config.toml
num_hidden_layers = 13
hidden_size = 96
n_experts = 24
experts_per_token = 2
d_expert = 64
d_shared_expert = 64
hidden_act = "gelu"
moe_layers = [2, 3, 4, 5, 6, 7, 8, 9, 10, 11, 12]
router_score = "softmax"
normalize_top_k = true
routed_scale = 1.41
balance_loss = 0.00262
balance_bias = false
router_cosine_scale = 20.0
n_groups = 4
groups_per_token = 3
init_std_router = 0.0114
lr_router = 0.00112
num_attention_heads = 3
num_key_value_heads = 3
head_dim = 32
vocab_size = 2696
norm = "layernorm"
norm_place = "pre"
norm_eps = 1e-05
positions = "rope"
rope_theta = 10000.0
rope_fraction = 0.25
qk_norm = false
attn_scale = 0.177
tie_word_embeddings = false
parallel_block = true
init = "trunc"
init_std_qkv = 0.0275
init_std_o = 0.00539
init_std_up = 0.0275
init_std_down = 0.0027
init_out_by_depth = true
optimizer = "soap_variant"
learning_rate = 0.00778
beta1 = 0.95
beta2 = 0.99
weight_decay = 0.056
lr_head = 0.0193
warmup_steps = 200
schedule = "cos"
final_lr_fraction = 0.0
batch_tokens = 65536
max_seq_len = 512
doc_mask = false
train_tokens = 331800000
max_steps = 5063
dataset = "wikipedia_en"
Below are experts of layer 4 (counted from 0) of a mixture-of-experts language model. Rows are named router (the router's row for the expert), up (a neuron's input weights, with its number), down (a neuron's output weights, with its number) and show model dimensions 0-95. Each number is 200 + 40 x the weight over its row's rms, rounded and kept within 0 to 999.
Before each expert's rows: a language model's description of what the expert responds to; "comes after" lists some tokens at least twice as common just before its tokens as in all text. This comes from a sample of Wikipedia text that the model never trained on. Tokens count by the router's weight.

# expert 22
Description: Spaces before numbers
comes after: " |", "|", ";", ",", ":", " in"
router,177,184,240,197,171,179,202,179,226,210,263,206,101,174,283,243,190,159,193,161,242,220,145,206,243,234,241,211,179,145,195,198,126,157,171,175,94,241,229,187,154,202,136,245,200,147,236,201,209,201,190,243,287,236,198,146,186,187,132,152,219,199,207,252,138,202,195,186,174,194,181,203,218,224,152,265,233,137,155,270,159,173,187,214,247,238,238,269,189,211,269,176,246,247,159,196
up15,182,193,207,131,237,242,184,241,193,180,235,167,199,211,187,231,174,228,216,254,223,156,213,223,187,237,229,155,196,191,142,246,273,223,225,186,208,155,202,216,126,226,253,201,189,232,168,197,272,292,199,270,307,239,195,189,193,239,126,130,164,160,192,175,224,211,302,135,244,198,188,240,168,178,237,222,194,157,172,273,173,233,187,164,128,202,248,200,213,173,186,239,195,170,225,292
down15,214,172,147,141,181,195,196,184,205,206,228,251,113,175,182,180,209,243,203,190,168,171,184,146,259,141,200,176,133,196,236,214,209,218,131,192,160,188,153,198,226,162,148,200,137,139,196,207,183,214,186,184,102,193,192,193,297,249,215,272,141,217,225,150,264,209,141,234,225,211,153,240,188,216,172,123,294,128,209,179,232,215,148,170,233,205,176,191,130,216,244,232,209,261,190,151
up16,195,245,274,263,146,155,131,200,145,158,208,207,195,176,226,120,188,186,160,138,291,210,227,206,118,262,251,193,219,194,162,179,185,223,229,254,201,158,163,251,185,154,231,233,199,226,214,204,133,208,138,190,167,225,206,266,243,218,168,227,211,129,206,200,159,193,207,178,190,173,110,217,215,221,150,162,215,213,301,200,214,246,215,244,148,116,214,250,219,169,200,193,223,172,143,177
down16,232,190,247,173,179,248,176,228,199,197,163,188,216,216,224,177,207,134,192,193,184,194,220,214,190,153,234,212,264,190,245,173,248,176,190,221,292,289,241,143,206,181,241,200,157,194,149,130,278,184,252,226,147,162,181,181,160,152,186,188,93,250,187,188,185,206,187,174,170,146,195,159,183,190,226,181,227,91,136,101,227,215,216,253,242,181,221,204,174,263,195,239,205,204,167,293
up17,271,222,155,212,218,139,271,212,199,184,182,191,189,217,178,178,208,230,229,224,248,234,157,190,120,168,206,183,210,226,207,176,206,173,175,181,118,209,267,250,215,295,198,139,226,169,252,197,156,259,262,191,260,250,295,161,178,199,141,195,195,238,238,263,189,210,241,164,213,252,163,160,201,175,178,157,206,158,128,129,124,233,142,273,223,206,194,210,122,179,216,187,208,186,181,211
down17,233,241,208,141,184,219,190,163,227,192,218,164,135,182,256,207,209,181,154,153,202,165,198,160,171,183,184,169,281,209,195,182,145,162,214,153,250,272,145,172,199,147,175,199,231,165,204,239,251,195,179,206,161,161,191,180,137,262,293,159,230,189,255,206,249,124,220,184,176,155,199,187,223,207,218,171,180,184,170,223,223,219,282,153,282,179,191,237,165,287,277,299,213,257,204,243
up18,195,150,192,207,241,263,131,206,198,187,200,215,190,177,253,172,238,164,197,182,191,241,199,234,171,201,219,341,174,219,191,194,223,233,209,257,196,165,240,180,208,200,234,189,223,162,204,135,113,200,193,234,257,164,233,215,117,217,164,167,180,211,188,230,128,217,124,148,248,162,150,263,255,216,188,190,210,182,206,196,190,189,191,236,183,139,190,153,223,226,274,290,309,164,229,167
down18,165,229,204,223,132,128,164,170,188,159,153,298,187,234,244,256,196,133,168,225,175,238,214,266,135,256,202,198,230,192,222,197,166,125,123,136,236,198,274,214,191,149,180,189,118,235,194,200,233,253,173,197,135,164,205,183,223,206,262,193,194,236,194,203,185,183,283,192,178,174,251,166,180,208,237,152,137,225,153,158,164,231,225,256,158,243,237,210,177,203,140,242,167,178,236,166

# expert 14
Description: Digits in numbers
comes after: " ", "1", "2", "0", "3", "4"
router,165,215,247,136,228,199,191,200,262,305,211,241,150,173,162,169,247,175,170,148,260,238,102,192,251,186,212,203,184,316,274,164,191,99,129,134,197,236,175,185,154,241,214,136,175,259,230,188,199,258,155,201,199,177,181,200,246,227,216,224,133,205,182,159,184,198,198,204,177,134,204,172,142,217,182,210,199,241,186,178,260,248,168,221,217,214,197,181,171,196,245,176,228,214,228,179
up7,190,184,191,218,159,221,200,192,100,309,171,282,210,114,141,254,171,229,182,152,177,230,166,250,179,177,184,146,188,189,207,196,195,202,172,184,109,254,221,168,190,163,241,208,151,233,156,182,163,212,183,204,223,269,144,133,205,257,128,255,210,200,247,200,184,138,181,269,170,224,241,192,210,198,190,226,223,191,221,198,120,237,221,146,222,228,223,189,197,185,235,143,222,198,272,266
down7,166,210,172,222,222,108,205,254,242,146,207,135,168,261,217,166,291,164,140,185,204,149,262,163,245,212,191,253,200,214,151,195,168,175,204,304,248,197,245,144,223,182,165,169,165,173,193,243,192,174,230,266,213,161,256,248,230,211,306,152,194,137,195,211,195,253,186,166,218,163,195,207,193,166,252,235,146,171,196,199,244,179,187,189,260,171,203,261,217,179,240,198,254,237,193,138
up8,284,206,183,179,162,225,125,160,177,223,145,170,169,201,206,244,175,199,194,234,123,231,193,226,240,178,227,215,213,185,244,259,215,212,225,194,238,185,190,113,197,272,156,152,122,180,168,256,210,235,272,204,162,270,173,197,228,225,138,199,161,264,188,186,137,223,222,187,228,192,142,169,161,105,192,227,136,285,224,168,177,233,170,215,177,187,199,168,246,182,253,251,252,162,243,240
down8,219,206,176,263,174,214,235,267,134,221,197,166,254,210,215,138,168,240,185,135,211,165,209,185,191,170,227,191,234,233,263,174,204,231,159,172,149,209,254,321,174,126,179,227,196,225,219,172,207,172,162,207,228,128,241,215,136,176,178,115,224,102,230,210,248,207,223,150,169,247,192,248,233,213,234,242,124,146,234,207,175,244,207,166,281,206,271,174,202,211,152,208,231,217,202,183
up9,210,214,221,146,254,221,204,251,162,264,236,176,247,247,192,172,348,186,223,209,128,217,215,200,179,172,208,225,249,258,213,149,242,253,142,146,229,228,283,213,211,230,125,195,169,173,260,211,224,181,206,229,194,217,179,249,203,180,203,205,215,192,226,196,148,190,179,191,229,217,220,204,91,256,172,254,171,196,143,189,178,218,224,178,243,170,267,236,163,180,293,198,160,193,160,250
down9,158,168,234,241,160,190,198,200,224,108,271,223,157,150,212,188,167,193,137,226,228,259,287,201,157,220,227,253,184,216,214,293,143,226,270,212,173,159,213,233,220,211,157,247,194,264,150,186,155,243,211,174,214,154,259,202,265,217,258,220,262,185,210,130,208,203,150,147,219,178,211,242,198,173,162,250,119,245,223,154,251,128,195,166,222,195,213,222,196,198,139,231,207,254,206,192
up10,157,154,177,184,273,203,128,242,207,195,214,183,146,217,217,240,142,184,149,185,186,181,186,223,222,189,142,238,207,190,176,267,229,243,229,179,220,83,185,219,175,219,246,200,175,178,135,179,222,199,130,179,143,259,221,184,233,222,127,251,272,157,180,218,183,196,235,206,187,264,193,191,149,118,110,241,171,206,233,238,242,153,169,163,157,145,164,145,189,233,175,267,224,215,142,215
down10,302,242,147,198,150,154,212,115,140,224,168,203,240,232,164,216,174,215,245,268,209,167,112,197,205,168,171,92,228,187,242,182,210,148,249,192,193,212,180,164,211,247,170,171,212,153,217,239,191,191,219,219,256,192,194,146,170,219,286,220,132,190,227,233,209,190,161,226,265,165,145,223,194,251,160,271,258,152,233,201,218,172,241,283,200,236,233,159,183,227,201,201,222,200,179,256

# expert 20
Description: Articles and determiners
comes after: " of", "'", " in", " for", " to", " with"
router,226,179,207,220,178,207,236,213,208,249,246,198,250,236,193,164,233,173,234,198,209,180,194,146,145,219,255,190,269,187,219,257,249,198,142,241,240,165,167,211,179,183,205,199,158,156,140,218,210,178,170,117,180,203,175,194,171,193,204,249,166,240,157,209,220,258,190,183,257,207,88,189,232,326,229,167,193,219,183,179,132,136,120,158,238,307,249,219,197,247,201,205,168,130,192,217
up7,299,247,160,207,196,200,222,311,182,252,140,257,223,221,169,166,207,202,157,255,178,166,219,217,186,198,201,253,199,164,221,228,222,202,144,161,189,277,232,198,229,143,196,185,206,160,177,211,163,275,227,179,189,156,220,202,188,157,214,230,95,247,172,205,197,205,179,157,236,177,246,182,222,265,196,235,202,203,194,115,240,203,108,207,220,171,225,212,303,230,173,157,202,168,172,118
down7,179,187,272,207,166,244,138,153,235,160,258,264,202,152,211,216,173,227,225,190,161,198,226,216,216,178,139,185,168,193,210,182,182,261,203,238,207,181,197,179,113,261,180,165,220,222,230,208,184,146,178,274,236,198,167,237,137,214,171,117,197,109,226,240,209,209,154,215,144,267,226,237,104,190,252,179,128,246,228,175,180,151,181,134,190,216,142,238,154,229,175,190,167,227,196,282
up8,189,230,137,166,226,274,185,167,220,264,162,152,246,210,194,67,172,199,221,136,175,174,207,184,205,165,228,184,153,223,239,241,175,217,175,170,238,174,250,210,151,233,208,197,281,217,210,209,192,217,239,267,178,226,234,223,210,211,210,180,235,191,231,203,168,196,147,209,97,290,234,187,172,190,238,246,174,255,283,245,96,192,220,181,275,208,199,164,233,246,211,180,234,218,165,177
down8,220,204,191,202,202,147,191,206,230,220,191,236,202,186,208,228,153,209,153,215,127,161,240,235,226,180,162,220,219,211,180,157,187,254,201,222,188,198,216,238,133,218,159,206,161,128,175,243,212,163,172,122,222,225,238,214,249,221,68,275,191,264,203,223,256,239,211,189,167,228,218,210,114,123,138,157,228,149,208,192,211,135,213,184,123,257,154,257,251,171,147,187,202,280,216,165
up9,224,175,202,192,239,170,221,174,269,244,172,227,195,206,179,323,193,182,211,169,170,239,211,203,221,193,227,198,229,203,275,265,234,222,277,237,177,138,143,242,194,215,196,221,168,203,215,181,248,287,193,166,148,222,130,218,268,239,240,158,211,179,198,203,279,149,197,122,218,259,201,147,228,231,221,202,288,212,278,184,175,258,167,270,221,230,251,159,235,170,209,230,234,198,232,193
down9,180,193,211,256,153,205,144,197,163,178,156,220,205,267,192,95,160,251,220,215,241,175,183,235,185,150,277,190,234,203,155,195,210,203,193,159,207,319,136,214,158,195,191,223,254,151,186,191,276,217,251,194,243,280,251,141,158,152,169,218,126,253,241,212,111,260,209,177,220,249,233,184,175,180,227,147,223,170,283,230,214,220,210,156,188,198,212,216,208,170,225,217,206,164,181,212
up10,197,210,152,260,223,142,226,245,210,202,222,103,198,203,188,186,152,233,149,163,210,198,218,192,238,203,232,239,257,280,221,168,166,212,216,230,241,229,165,111,161,162,196,208,225,201,253,169,205,226,141,121,223,233,163,196,189,180,208,201,200,187,219,200,228,274,210,224,180,157,256,186,174,188,274,249,228,249,317,243,228,133,212,257,238,246,249,236,239,214,184,132,116,181,186,160
down10,210,160,249,130,236,124,226,196,214,274,217,205,213,248,233,204,246,195,245,175,199,153,167,209,195,206,193,247,213,161,220,244,187,201,186,197,150,204,162,185,262,304,164,144,248,210,145,141,227,173,220,256,209,231,178,232,233,211,192,100,239,161,175,237,184,111,197,143,235,226,177,207,218,212,164,193,212,156,86,179,169,241,192,166,235,247,147,156,167,205,259,247,133,206,218,172